{"n_layer": 8, "d_model": 384, "n_experts": 16, "experts_per_token": 1, "d_expert": 576, "d_shared_expert": 0, "activation": "squared_relu", "moe_layers": [1, 3, 5, 7], "router_score": "sigmoid", "normalize_top_k": false, "routed_scale": 2.0, "balance_loss": 0.00238, "balance_bias": true, "scale_expert_input": true, "init_std_router": 0.011, "lr_router": 0.000279, "vocab_size": 16384, "norm": "layernorm", "norm_eps": 1e-06, "tie_embeddings": "early", "optimizer": "muon", "lr": 0.0122, "beta1": 0.95, "grad_clip": 1.0, "batch_tokens": 65536, "seq_len": 1024, "train_tokens": 400300000, "steps": 6109, "dataset": "wikipedia_en"}
Below are experts of layer 5 (counted from 0) of a mixture-of-experts language model. Rows are named router (the router's row for the expert), up (a neuron's input weights, with its number) and show model dimensions 288-383. Each number is 128 + 24 x the weight over its row's rms, rounded and kept within 0 to 255. Numbers have three digits each.
Before each expert's rows: a language model's description of what the expert responds to. This comes from a sample of Wikipedia text that the model never trained on.

# expert 11
What it handles: Mid-word syllables inside non-English names and words, especially German, Scandinavian and Indian: Leidens-cha-ft, Heln-we-in, Bil-as-uvar.
router:096129149162127105156125108084104114139154099148146165104051147138135122137133129107159102154133084111152151153141156102146125152115104139086127115125100067071121184160154144129154181147131116117146118114153143126122115163181151130145137146102109122099160141150108140153140093121118116114
up0:123132129129097094146117100139134152154135118138142107140110133108167148148131134144140156110149143110118108103144148159134112165061111140115102108169098142124122134114185100165087127099158110123142089151163105160132159101116125113128122132095108164099121143098109166135107124093111174102
up1:118128089115122137104104126162138118125101113124112168152125125117112128134162149155133132080112096142162122129119139098138104110143122128123093125091061151128084171109155148137136136165124151132130138150150101089070122132120168162141158124143101122121192162117103152097138108111103142089
up2:159125132121146139136128121086099125142104166100162186130118131120137122179190136113141126145149112076130139108118156067110152113140138147126109139158108096131163126129122083083098098091142128142102116112103117121127129139186160090117162132125133128151123122141086097106117128108124126194
up3:168148092146157168123136148142085141127132143161137158141105110099131130160155132113137107146175125128096166104135123153139109149110126059095147108111155155154092107159118101157151158148103128113136141103087105131121128185152125116125152119132095120118139143131138151126151130144146133118
up4:133097098140108151160086156152146067112095129151142147147152122113103139156132134133137111155146109113113102143138167103141066097123139138127118132127143086126150114128130092097107131139109159125166138080116132124180120102158151157157117159153149165145117107119157157148130139119098121134
up5:107146156137147091099102130067115096160134176117112129095112170117129130089116145116165122142110095064140149134167125156108113157151127147120154145130138151154151117157089135103124149127153118136137145134145104206105125100102109126139145102157106152175154146137142106109120118139115119132
up6:112143108145119122164079120152134103093139108157088163095100122088091140130129116118128127132142143128124120171130105132132130156127128137108113141131125155115124131101110113116118131119085132092198165069139121143117157127131097142120139086142134136127121132164149127151080159138099103157
up7:122146165165138144113090145178115114107161155100145111131120109153089114087187083112154157131117123133153108143137131122094144154080101135129139116118139114139132184160171176147145167109131138117110150124098134148160096099120111124138148105135165160132142147166110129163096169102173120115
up8:138109181137147147144140138146141138134152087120134104107133158121154127194144133142116140137129132141154105131133129122076101165125178129108160080126107127099086148133139140152117154134122119090116158143084127100141147102134164124139147166137099137129171173149106121075117137108130138132

# expert 3
What it handles: Full stops ending sentences, decimal points in numbers and model names, and capital-letter abbreviation pieces: 5.0 L, Mr., World War II, FARC.
router:098103095146131093133119109126075095181147103145106083082101129140096098134129120135139127085141103106151153140103111128149107124163099099094114133092106095084152136142138140114142206131093150139112115165126148126114147141094139165130111109118113105097121178108130133104148123153091145147
up0:108089088138119127098108120099160113111098165168120114103131158094178161123130139151106109129169131144107125147111145127100105149083100133091122107109125093117166141137137115139108140168136153141089103124166116092112156150120111123147137120112113129163056138108088129130141136098127134125
up1:137126146123130106135116071143104130115141156146149116112120105110149148182152157072113124138115093111114121175117122134126138113111126107112107117120122091119156138158139097151094115148185095143128120140111138120132091115083091084093124108111136105111082118109148115120158154152136161113
up2:084131128107115109156134145092168078173142118143147135091082168151153149133130118150151136118185178115150117107150157162112098140147109136116134111122170114134123133092092113095132132131112103114121113156095155123127144147107148131067117115106086130158144112133144136104137121124125148136
up3:112135138124118122161150062146118117150100113125116109125148138133135124119113112136116111149123162145104090099117128117124117092128138136130095149143092116114136092168119104147108132129147113144133128152121122161092135106119132107124147124136121109114120076111124135127109111183149142116
up4:118142141114113110139105123149151119142130150081159129160096116148104162137109148106135095106159159097186130155109095162131096152149127129116146181096171134135114130094125128105146110143120116127109081142123104130187117131094141149134173157129134146129114083132077130116100169131151117150
up5:134152193124167139143189102114086137092076157196134140122123142117095126103136091100135133139114142127123143095108155118077138120135131101116104136154141100111121098160161138119109128175126123102133121131126114129144115138087144096132144145134121096125138117125128125104125165156121135130
up6:092154142138138110136153140103135154106111104098129108110095102110105081132131150161088124175146124141121108121126149139134149109120113120084115101152134147138141115131140127094148101146116120107057122156152113110110129133136130140144128101166119114125131102118169130134116110196085131118
up7:125141140137073091114102163106102124125145120122142108135093140146136085127115118103139175135148112094129104121128053114097134106159136130151140103119124114097125121125158124157125125165140140139140124148142144109123138142120114082126141115130111153136137140112099117120125108094157153083
up8:108125111116169119112134144129150099116149150143189072111177137168113119091091147092128121159094139110072121122114130122148150144114111117096120127131097130158104124165093120103197152119139085125131142082128151138124135109144094142148119133144149148110141165124129159162144095119125127134

# expert 10
What it handles: Word pieces of Spanish, French and other foreign names and phrases, accented letters, stray spaces and table pipes, such as Or(tíz), Jean.
router:098100102113115124157118095097077115175154133152121146119098143114102105151149105132134112149143129092123102138132142140133114122119098111149123151131146111100146175126116143095161135140142123100142131114117168166168161174145116138161104104098103129128156137120133118091151113122143152133
up0:122137113097165108129124097148132141088103165166146165115130122133144125127163123145146145113147164116130067120132102093105140159113056130075133129118163131142133130097129122106129124140134171096143121129154159124122137178170118143149048084139149088129113177090130095135130145106149140096
up1:103158152115160135109097126173078116126120132175074147163149113135127136140120144104092115122146154131137088115114128101131112120128096145138161111124132104108136101148145153131149099119162131108152112160152129179120135137113160083103178138109138130135113148135106145099096124121121161159
up2:127133094146073074155115126113163181138098127108103139097121116137130120101138139113143127130173137143108124131126096149119143145126140105095121158111138098140142114143138114102145132110147136104143148109099147124112142181100115135129138135157112142159100148112084138084135155173124100150
up3:133105114163123136113136099092101118143154119095124135133138126137112107068116124134157145106136116124146120125175120131169116177115122096108126157125115112132133102115134144086113160140161132135114144115125142110099138125137120158131136104077138115150141158140090139096185145160101083128
up4:107110155112127081086143144133150132098072109116129118124131102094147113119144125153145098123124122143143128127136109133111107128123159172117103121167137144144110148147124103108114140112082141139069115069147130132125120155129095115129149123167115119135171114134131161110140133137106133130
up5:151109112138118139109140128136058146155110166103154124111117124133090094120169143136110099148141133117129098107122130102126084103137122114144116142115136079105109126126122091154143120138115147124089121146092171124131099083114173171134116116111134106132111128116105116137139137113126148166
up6:115118153162118153179147160103111155188138099128108121120123106118160098119166115101139136137102134133150126150161124122132133204093118066152135135126122140152138163120152113128117120159153118125135140134145120128180115120116114177109154098131133109115172138147139111186126125181142111129
up7:152095124124166139152112139144141117170117144122148124118119109124120113177139110145092111135133082102115129124123125208119135127095171113188124141084101160119123117138099129114144138144115144118125135114148094132144059103111137126125113094132144118107129137124138132144136037080109176121
up8:121142130140131107099153135120142101122103107148151129122106109080170122134090117122124069112101138094147129149112125159087163129133168089103131143115137164089117167136137128116134119098143130114090156173106137136135127155099120130143139138125125137106125116121113143122113155123178127120

# expert 12
What it handles: Place words in proper names of states, cities, universities and sports teams, such as United, York, Washington Wizards, Mississippi State.
router:131115120145133099116123113146149133146148127123154119116096157125127152171142112146148126139145073087135170142122148129122118133146115111101185154118110119118133125139098108097149146150118144108111089128136155155106126125107165181193114133091147139083153137094127132131136104121129109144
up0:125116175105118125094119122121166166128132092095142135115153118120101156096131116168143199147098143144110162130145095118101133148127096107103116085108159121143132153116104116116173168126119092086116117088141128161137115143112148115098164079148156131118115120151099099146174124116140139158
up1:116149098152150106112108139157109139064127133134154146119135146161167108061144127129104116112119107126149101112145148153113172113120111132086129123122119168091079148136134121154135138131093112161151112129135092138107137098151145152152123138145150060118153121119159087086082112106126127124
up2:113122165166093161104157148116156165139110115085108136109105104106099175129098133132132107115135144159131118122091174117122121141153092052155138116093111148163128148109118146095095180122175153140111124107164145111163134156102111150140096160143136120119115157154131126157150145076140129155
up3:110137148098080136143151111138136165113135099106146102126131106101107147124112137145171156136112139164104128103107122127117147081131143147110133098102108099128158127120145141138117129134133118147086133141119099129132154116119106150123087096114123096064082092134071133152165107179135088106
up4:094107168139129131167122090112105149150107130135149131118124129161156164151132062128136134140152108115139164166164100139134117139178118131137136116133110143136151148096117073101161118131100146117167114140122131134108169138095130171127159094097124099130086152142141150116102133111122126096
up5:111092108107130134136190124152112087126129123149152163154153157128121096143147166135111109150144184098110129079124140148141127140154109153135115136107175059147126136132105123150110151152099152119106191132119126129149077126118075120116160127127129122136138119145115125125115177159124088163
up6:141112148127172101135136127111144164102146141133140120121136156186134150115099138110160103109141120145113172109182115108114140076123167137154122130123124156143108105099107184102124156152104128163117126145139083156110143123176153127133100134112188101117115086090127130137122100146149065130
up7:120110132102153115110067166141161073116098134117113093143067108127124090125084111160112130148098161130188146112164129105115145108151138120078164149161128172155108110148120091144109154131181145109139124149133145118080143104130136167114132116148166106152130146155094140076127105105140125133
up8:164141127158111070095134133135117129138150141138103180113093098086133129134081063073089118143162131109203069143090137136118129089158134123113097101097140143144122091144158083112151135147140126148094119108113118138117133158136101110153153104105138090129117134154114137115117149122085149104

# expert 14
What it handles: Common nouns after a determiner naming roles, groups or topics, such as player, football, school, columnist, film.
router:094088076123143126120096117099116125170172110147146124128115122150112126130120116161132106133119088088131159148074123110099112158149094134133124155112120107096120141170094137112145160152117132136101096116125171164130128123156126175190100103121119138127146120113124148146140134122099103155
up0:093127188162111169148153111133128200135154133132103101120127146104114119105151133142146151144100165121109150136105094090113108117151139135127172136149112136135113148167128165121159124140121066166134174125131129116145105164104177138139145110133119123156116132097164135137090131114136133172
up1:131151150115091051128082104155118075116145093141157150148163109086135102127110094124134103127131186112136184169160073145077115126149130097168144138120128125127116146172123096117134158109137106144176128116081128150127123093119174144148143118127176133127148168089125152078125141130096123098
up2:110103107158121132110134147119149119135159098139130108159169148115117127132059127103136132160099108129109146129111136116082130156092086132139127133094123119088144164157124150107158103102125150169098129144158134149120144131132157126166094128153137149093172145130139112092171125143175122134
up3:128136091106092156124132170093175097139150094137106141128115097091093127102078106128088116163114124128134138133167149122157124147149139178105134124087155131151162112120125155148110086111145146156167115137125137157185125114169147150130157125149171122145168138121105156128122088165138129113
up4:077130126125125133102141139121155218169136154134138117125107111142099152146138109078132082124167118121140108104101139124128148145112138124139182093128102138128165144175172132168071137159112171077119139132090133169170125155168133101145137126121136115099167116080098143133112109140140083129
up5:124099133085156160060101152102111102136155169147135082126171141168109142154138150108107135111122143144129101168099104146124111141196090135088125139167127131059136118113106140132158138116130095112083155138099149136126134127077145158136098101157171115114096161116154125143106092186162162122
up6:176079105130140105086136154129146112145141093136148188131124140130041090151161167132153116142152116082127135157097091127121163157180132136133125121136066140133122123144146089139113164136123174112115151152200079126118103120144137155118118139145139135147115076081128139134156113100145104172
up7:134077135151110163168120124148123176094112121103149097117125160105130128186156159122142165113136125127159123133143132131138136149201135101134089094121134083104102107119143144114124155083109101139136180109114105168137130135102127137158128106103098169130143088140104112139170116108145123128
up8:198117135082116096138132165161108140175104155142089142082119122120167125136064182134125140129130127140128147149156129127136075111142127145159124150138113149102154128157130117145123114112142141092141130103099095136164121122110145105112132108117131112149109105121135104134089103146150098115

# expert 5
What it handles: Short lowercase or capitalized pieces at the start or middle of a split word, often after a quote or prefix: re-v-iving, Longe-v-ity, Ad-am.
router:058111117132151121143145119135129105151124112129100066092130099154140121115133121153134143134141139142164123119072132126124103134142095103139108115114129113112130153123113144106114176169095160113108104082105134159093146147111162163161099122114156125122090110140118164107150112133099125131
up0:145143117087124126091154140125118083121140132101129147104141157130134107101143122113139106128114124141118070131120139125121121134134140101126141158091102143130149159149123107146141089149111136111109095144140149167133132135151152121128111142140145117118169141168084156121151164104147169135
up1:144147088123178151144144166148109153109114137165132128137144114140149093166086151128161123122070089126119150127092120139132092119159135136150109131144127140155103120156150146138130147124106157137128115172141139159113081111132117151123146154138166170154118125129168144122098115152090154148
up2:112145127120153116089116123146106107085126133194074137119144098159109125168103131132195164135116118124133130139097111094173135109137130128155098124143127094146160118105123140141135108160107124137089133149153162160149169130115143143117116132113112096110091130143141144070118134101128131127
up3:140144150138144096116133105138147084117096087167090126149088137130109145141153127177150162125166113124086127105118101118153088187140131133109138139123120075157110147145159097141147134156139120129126166125124113122169159152128145118139167172161112134113123097190172110103137120161144143149
up4:077126127147110122121092120101121133145094140115112124107143147117087100160102151112092128190138145154110108114121131150131136130152151169139108126106094131151155116131136152076128154134109139160134151135103143082130147095083117123162121154140133124137111129149128165154121107077087131145
up5:177134130097166125097140153142131130139134146085136139091122051143119138128090139120132137149099111140115112167092136162107103104142092121134123080107153145127094143121166102112164112157114133147129087119161103168160146113133169160096120124154122110127092132140117150144120149160142119113
up6:145142121121095142107152128095092121178144170121117083147134124124098118131125149119131134085134117129121081147096124115139118122090123134120088109071118103073121128146131121124105141155144129103109138128134086099104175125154125136109152129152154127122132169126143140099115120164111097139
up7:122089104129131127147119137111123157090115176126078119120103181140141124122133098141115154136125105165134153169131130174105157140128123071161148131115165102124135127126117155110149082148091127114084123148104104127117131183110125157140117106090156172146133137180141092110101146113097122182
up8:126092104133165114142127124166138130095163131126151109126072117135138165084094117157115148098087111132147149116136127110131122127143155141109170110142102116132147115134120168163108158150131131139115105122130125151117127180128145126193134179099190152139142145112099145145135185138107112123